config.yaml
d_expert: 96
moe_layers: [0, 1, 2, 3, 4, 5, 6, 7, 8, 9, 10]
routed_scale: 2.5
lr_router: 0.00127
vocab_size: 32000
qk_norm: false
init_std_qkv: 0.0444
grad_clip: 1.0
schedule: "wsd"
decay_fraction: 1.0
Below are experts of layer 7 (counted from 0) of a mixture-of-experts language model. Rows are named router (the router's row for the expert), gate (a neuron's input weights, with its number), up (a neuron's input weights, with its number), down (a neuron's output weights, with its number) and show model dimensions 0-191. Each number is 128 + 32 x the weight over its row's rms, rounded and kept within 0 to 255. Numbers have three digits each.
After each expert's rows: a language model's description of what the expert responds to; "raises" lists some tokens whose logits its average output raises strongly, later layers aside. This comes from a sample of Wikipedia text that the model never trained on.

# expert 43
router:119103124093129092128139125154182165132156153131147171157127130122174170130124126138125101178105138124186080141109157109112105122152162120121182111160161104140094081074134171183151111134066140141079115108109118134159099119161076082081087103155066155169147145148130117126172094109098128146077079096116164137123149148158093219169110083142124108132176164168072096073150056148114090133057095152121200170120072101114118109147162122119157164132195087071161054157125142162119104092138125151104206112126114126131174068127123134092136146126079170137130175130123065160095130148127148144
gate0:197135113124156110103062132104154157123136107093092127119131140158164141124145125112160107137129138116141126160166124118182116134138151172144117159164157118112119103097172147163129192093109154131106119109074147156172167105080168097169098068072098130104174106125117140111176124126118164153070108168144151136099104146173066198117083140101108102142062077151158096104187146163147111172145145159143209125164120107062139154166125132112096125173139097107127133152125060152085091144131098177105210148085073090169091105114192111132130129123162216134128105128082189084104116093114079132
up0:100114143119128143110181118124115115133146142138106128141139146098137201167117080147081130098119140085207138132131070134133162174153108108102161117102130127114184126112169166120139123113114095159109161130098165094087152074144131141144138108161163152119085073071197090180144112163185096139122072099085057065074148136156056142104175137175075166157135083091113175153126128158159100133061126094120112140117140095110108122128028110102110086136190154135147140123123189110100073170145159208069147116115116139137109109137123168151122111131145107171090096151161135106164067133128164090
down0:115175110112135141129176123127153106164061121084070143125131065152156133136105091094074172183115129094151194119170176087112149120143109123119149157161128108148188115154135108091099115129139113127163080210104174173038177177174174191127089139123089120086083099056129130117145178160145065162127125116177140109149137082130089126177109114125084138140112131084112135126142117134162107094100124104128107160098126115130142104105127155130144133141181209150156167086118133124132146123131133086085131110157108241087083116104095120173131177179130099161059125110154114140133153158128129151
It responds to: Romance-language word pieces. Word-internal pieces of French, Spanish, Italian, Portuguese and Slavic words and titles, such as médiévale, spirituelle, La nube.
raises: "ice", "ids", "yne", ");"

# expert 31
router:139064108146179134149140148146142089103112134091178141146141187130085124130073097102123126153133104063164123139093160057145148186152111103199113081118135131151175195122120152122141154099116121112107146129068093143114083127140109166118131163125172126102154079114107086102108174177157167127111083129160147154112113082133166188120147167141156165121188115145112178141144090163125122133119115122167131088145080145110094092108180182105107178187119113127071080219178154117129167142127079176142146124141147106137197101138167125170181140160110177172126141123124204101182162177140115160
gate3:118108129142203131138090135154177076135175114086118107143124122143098097157094093105149148170142120101136138142149081109122121127117118045130127164151164122151082151119113145115162167083139199096143093153119101139126116150179187161146099125112109132119165153165095107167127164122121166111043135162085103141155124131107079112110141192111111168079132089133129151135148164081124145133074103167113092065139130146092136072147196153078049128101116091095135090112150174128170068210112113164090103151118130072137209108123115091172109104212112136138155113088093160148059159133121131126
up3:151111054135197121148126156078146151101139165156075128134163113103171173137087127157164099148147170197072122132096119118144141150112120185114152176104120108153130211136099130138125057063120145087089154154159139142155133135125120114115123158151037083138125106109109118074086144143144159191170125127153107111092171127063164118165135161143111132144136144081092175137122137177138123098126103169106162100127117158101071092098080115200094130100075125184088168107107178111101128085091115138110127138169148154134119185106141139035116125165142160159115109144095067155122163156113072108
down3:126159097110061123151048109174058150136074115127146145104177165131147133105075125138126112145145121165155144111133107148165107154123099178090114116151167126122130110096124193136188098101082098169078119094132186129162118121148150163128080111120106126121096147179140118098191141120074052134185121062082111058105184111121125094118144140155106147089169120158139167100108122197074171113143111105138150174143078183100163139099100095127113136131092109090149147103134121140171118218126144131098106114101191170137058138153106107140123176133172122108104129118149085105147129126087216136
It responds to: Math, code and symbols. LaTeX backslashes, brackets, underscores and slashes in formulas, Cyrillic letters, IPA transcriptions and alphanumeric model codes.
raises: "b", "-", "t", "R", ",", "f"

# expert 27
router:143092176071116161184135052125147137076062102157067131095135142148067069127148147154113078088159095143109109100144141097125146106113146123129165118132110176070145110163139119171108086149122135145176162165119148124081133150084112153113142172132144130145132201108153054061103163159028156091131142185174138130142163178215072139164115099115041113141091115174144155151124150175147111086121146115124145137122159173167118126178154168113176154115122097161178175144172122122122113106088166154095148140098086145106122154107148117119125119126137136135143118114078081129176097137112160104
gate12:133113123084115147158113079156117089150095133158111139096139140155065098214155164116122098109150171132115138173105098099156099152151118102161151078133104112144100066194169159157077105117161138112151122125180178171121119151137195112099109092166105127122140182073081138129194197153125150131077110166129139152170060102118145134147158113129085094134110147147136116082083109182131076151144136150188153173149136118106123145077150073082166163181122152128168164090156125124142114103121150053176168181116091165076071108108154109121130184104129120113117111100147076163196118129155162113
up12:099121087114153106088218113139120145137158152119123157202211082141123150088128092180118086113116204044127119104178104121166202129093157042102076155147145130106074124166072128115131150139133132110117136069086152127097113058121107153059116102185128105137127160083187078146090092117124160115145166095049112147160122130086176183147116107121145133107138121135131163152121177120099130153188138114122127134132153158126102199128101140147122106140108164134153117129067107130135113135179114141173088121081142124109146119146113110105104084214132130098124154144146178107151118125135112096
down12:118066074120087094130110109095078122111162069118106112176117191132130092123121132161016059126097143084162115147160122135124101146102162149098134143149177151149151128144131134146132147084125121122107091114162181140120111093103165099092116106113134149146102167095148105100140142188085132129041133208071108102116140148094171093115192085110079104170121096089146088134092147136100155122182136106123167135105112141117116063153160144096170138136143097124201104151183178131144160165165125149109202149148126182064112156101108130067125149131133080181158116115122094140167096151148176124
It responds to: Ordinals and military units. Numbers before ordinal suffixes, as in 28th Division, and military words such as Army, Corps, Battalion, plus table scores.
raises: "x", " ===", "===", "stra"

# expert 34
router:074091104119143130071118095108096142086133126122142102155093099097103159199110119136180161126125095146152187113170094192099120151114149086074080071067144067126129126139078047077134101147072101099109094078094127116099100195179132135131162182187125147116149149138151131088180119083185130119109171120135105091075094087071121152117070131128108141165101106118126129155123185120169122158114119112148156093149035082096099130133115128113103155158145137105104099129093142093068130131155125194155101187131118169090160092150171106120160137146105126162157111151153153135173170094110126111
gate1:187113139119148063129141113174095138113089185175100144104177124077101099146094116106082107108126166188055154102122139107149149160088095100141143099134143123114158161054066123152089185064111114123142131142157135176177147165141154124078128141167097143109136123156159149189162129147158099171160171116129153141103169094093091142152140078151133158085160053103143137129136197152137087125091132132109132096125154074124115070072165148147155136063156153192134129124130127092089110114115107118202140182127115106099150151178123111167191086205098094118120143135134137134137166138057151141
up1:188116154121207192152083141109088143134164143232142171149112167127169132106134150124117154146123076135156137065081140161156120095141144127098102154104133117130158105086128120151086085142165158212079127096192138093136131164096145096124125161105135131172142165126153154126116140098151082162094131103123096143161153105167104068140130108131083114100095184150128173094108162081087094140161110084101160069097182154123123118169170082127127107143120123138064198169087176116091144157087160074165142124161136098082104133110091095089157122191100052157149124115138143153120109100112147155
down1:109084121102136129132167145114169077157165141086088084111118124170103126143112170126126061155155148069096192103124180118071096137113115127084124106062122129138187129066126111171109127098137123163174133123147163088089099104139145210088095184132144182135108073155089177103146129183110086192143119100147123071111105092110110162119134109098108123067184120091156128097080104150103147111117102126196113121083134090100170137086153088169099150117087121106142098107105154178114124155164109152127102137155131137132149087126160195172130172191115143199128197131171118144109178124093163120
It responds to: Table header words. Column headers and field labels in tables and infoboxes, like Candidate, Votes, Fee, Year, Population, Website, JPL, and opening quotes.
raises: "La", "unt", "N", "C", "F"

# expert 33
router:150154090126119139096100126053094155199194148188135112089159137191110123077103084094110121184209096134128146108123108163180142095072148134155129141111158117127151095082134093164140133117168094071137122197123137160120176179138133165114116127183095131093096158122104156135124172134146133092177130123129117173163081163111124119125139080155179168100119132166193148108139191169090125070114108068158123136150181128129150141126183104132169104130089095075094126139136172135107116166110159106067098160156166140155129146150159086087085095158144112182200125098104115064135143124138147159
gate1:137127152095121090113131073116138086107133180168146183139102119122188180137107101140080203163162148158133091118134155146205119120086115103114086203122159158135117156089086164153121119055127162078164185084122143135108129109124088096117140166140110107174098120137166092170179123182164177112193226084150126106161149152153142139095118152127136128100092117114113135127107192148140131103138111095155143191154112081076130155090141133190142144116105113085047126110130194141180061125111094165128172136145152126107130134125101127132171145158138194139087104089143152116094135163100164129
up1:072051115147117148160124123135165148151140155171076134186142140119081142105118148135097111130129122109113134169079110151108132119077160152071118157102140157145154053127164134106086156157105082122180137139073071082184194125117122163132061162122116173132130088164206151123150161134112160119076170176090130126133139181130124036139132151102123074184120181131130140150106144139158124128090135152119100112119123131133127122146147155144155121152123132106155136135129170087123168160122117165123178075107140154199113134150120155178185085105116137050168203129141163102040173079105109121
down1:088110136082110173058133132158126087069071154081131116200178091101123072173163146139086181130100144126148131116149057044176125102104098113107110136138148181163146123081161121158141141088107141138136160147117141139146071197129164189145158129174108118125121148102086146128096119167156107113129198177148080142156147156121053094100061131144158189173137093151141120109080135176121110140136132145128125113084128085135115102148101165115113116111172119088109106117090192131116111092147151169102097150104172123092108114107136173124127143178137185102159080124149100116091155202158074110
It responds to: Titles of works. Words inside song, film, album and show titles and character names, such as Love, Easy, Boy, Brown, often after a quote mark.
raises: "hylum", "stein", "ture", "son", "back"

# expert 0
router:154170124070092117102121181107125118107193138117140119124120083183114125103127145103090152145061196137148155126152101079130109122134097113151140086110104125119147143137085075121131212079148169083128124150107122158174087132175112114126149111149110121135138182164086094191111163102162143090144034101152142126178098225150109116122194087160129098061142079136124085088141114115101123137138138079136167165121114117081121112112156120153124064179116125100121084117136113193140138131125117141139084076170178150148099145104104152140190072119142079121105155190122104078147072094117150168
gate1:130154142129156048149109114148117095125142083096180111186136205101066196158163101168138144167164090099105097105074208150097117138087167143168143091114134110148166099183065115156142132142152211138119088149194161168225153153086121122123096180180120115085120142095112150100139141144118084145087138164154148172127124167104061129141099155125143104158180120168116156134115106129091092137184126127156109125186117101159092141137131114102111159152123071107121131178119146145118087117089128105125115179194109117080131121116129158126103147093178116172137151140101124084157102168121132183
up1:070056136117096143173146115096202149167121084145111144137073125112129109135130116117098103204111126122126187172113107078130089130128122072153154124162123148168082135132147083099087105097107182111196175100181107081138132135140155157145150154101110134139087137120169139165187175119171068133107117121154167133146149166116114156174180143200137139114162071078120133114128200075097063136134082086146148126111173099122176149097121105143127091131113065163077164099074151138095098093130135126118177101106150096160135173159075096085118111140133111128123145150136139116152112151119116232
down1:140119167144136158081130099158129112158155164179151037192064164118118116079089087106085111141143172130106138147093121187077122117090143186132124123152101120141092136140136096085165060121157154166119145103201091155139123117130126180151210150118095068150077090114092124142190140127122114115104155115160158137190151148136101138123164124160140097131167152097121108107113132074126122149165166219156175179054107114127125131099152128135143139183121168122094100128128140145133106089170100131131076140135183129121141081111094165087093045129162120068153124203143107117143090116130144121
It responds to: Name and taxon pieces. Word pieces inside personal names and Latin species or genus names in lists and tables, such as fascia(tus), Hook, Ann, Nolan.
raises: "son", "ids", "se", ");"

# expert 47
router:091124106070107104084118164120162061133098215087129147149152124188151149187078046082090124150125143111110122140149125086158125107123109148148158185088113183139134165152145145143149165077103215078115149136124167144155142132161126121158158078115112133113153160078142099156141118099144092140194140126108140162124098092104160121152116097145101078136129090137111088105118104155104139164158111151098174201074162060149134108108112149179107084174165088034088096152155122109136103129101128071097141145163198112120124089120067125108146099092146130145141135149152058107093145108103147135
gate0:152145160133108103136124154122199089083088065123143102160129186110102155151140129128135140151099115173161111182118035107054121144110125126142154141162132128090127120147096096114134112148123132146071166142071132094102153127121115118000114118120069121153167111097118153131143138198144127075085097106131150083091140120125116151129098130183180149154136117173149109154169104164124200126121135134145159124154123098145103125132121136166163036123117101188176110181050152137106159133084147150159157119113089088054117075155094093086106087132157136128135092081156135164146096131138119168
up0:155155107125103122140112104107053136138096099156127042106132136130131129161082159088131171116125075110097175114127176166112141084156167094119071151117193167166128130134170087116098096094110125154194049133119143114123130117094191185105127187120113139093128072116167168089099073147125096112088137128081095095173098069181120099126145170158120100114092160126125101107155141148065096096139097141093127118113067160050150165141143127096138160074191089107116157133088153085162124113121126122098101122124170126114145166068177128100159128118072140134146088117100193098132195144145152146
down0:168162124122135115130072110143078124150108140105187098154164097118108160137098138110117154107118158113122113136122138110179139134104143082187059054112150106169114156041144148188154110082112073151103142142157156099097112116142155150089053152118148123135130200180184098101121125100106098111127126167123133112174142170136160184136130084093109104162082142120115171059108147171114128144102143115120065112162133112134110129075158093090053161124095125173119106103226182139143134099119186159133133148133166110110155172156104113107145103128122060160138181152089079106074163076116166121
It responds to: South Asian and Arabic names. Consonant-heavy pieces of Indian, Arabic and Slavic personal names, such as Yusuff, Nikkhil, Madhok, Al-Khraisha, Ku-, Za-.
raises: "ice", "age", "ids"

# expert 17
router:084123126162211128148131091171093127127156082132114153115136118168078188131087096155106084132089123107131136128127135092072097121158106132109142063081084092117139192154145131105120064090112138142118069081130110114085066108168161141111127157134152145124122120119141083140081119213149123083157120170166106154131155104157164178103096176129137074117152067111107094142150113108173098178218135118139099080139109125090142163183104101119175132134056138195154065101126169140139159134164133093164115151158108140068092109110122177093144065099169162110133166098121176110137154107111123123
gate2:133131184136143114112137151126093099152146127131122109133120134101097097170076153082108125083155155149144116115152175069114131180081073144099120107097185131168173097133066113185086065118147104185109141078104084095098121131149116142179130174080163077106215112158119098126132062115154161125151147120090098157109056164152170175142109131201135097148177138140155148124141169088126033070136121139080154110144064153182141075124158135124141152126095118117133154134157112102109075147124099069148198131139133122129113081080084113114094162150111101092131130079091150164134103097097112116
up2:141132089130105124125102139118132207129092098097181143150124109122126141179171106188075179084105133072182113130119172123148072100097097184137161139135079134134171173108193138160144154130156087156176130152139090136150127168147196142178156174153158189093138134123114171167111126131094132131149061134130173160121113079110068131165103132138105109083111045140134120117098125080078060155124130191164127146101167087162165123125115128120138114168122194163135159168151086176091117118148108184113159078130181183118121129187124150128131052126104125078159150132135132129140082147129095153
down2:152117072167125110121182080151106119103124146155087097101148136135127156130128150071132083154144085177113120107187091133121081132072159140140127169166130100222122228107122121107156076137158114088129153116125167109122164081153148164120119137069127175080122080166083069145116162126093111157099068130123151145102135097121118168078118139158085134116084131113201161156176075148064057107097150114095086171143121115131117137153083121152123182111055133119157124061095154083136106140105081161158134157154123093119119119099104113121162135102150107152096157192104091104109128130068096154
It responds to: Infobox codes and units. Numbers, units, codes and field labels in infobox and data lists, such as postal codes, coordinates, km, UTC, MPC.
raises: "W", "leg", "pp"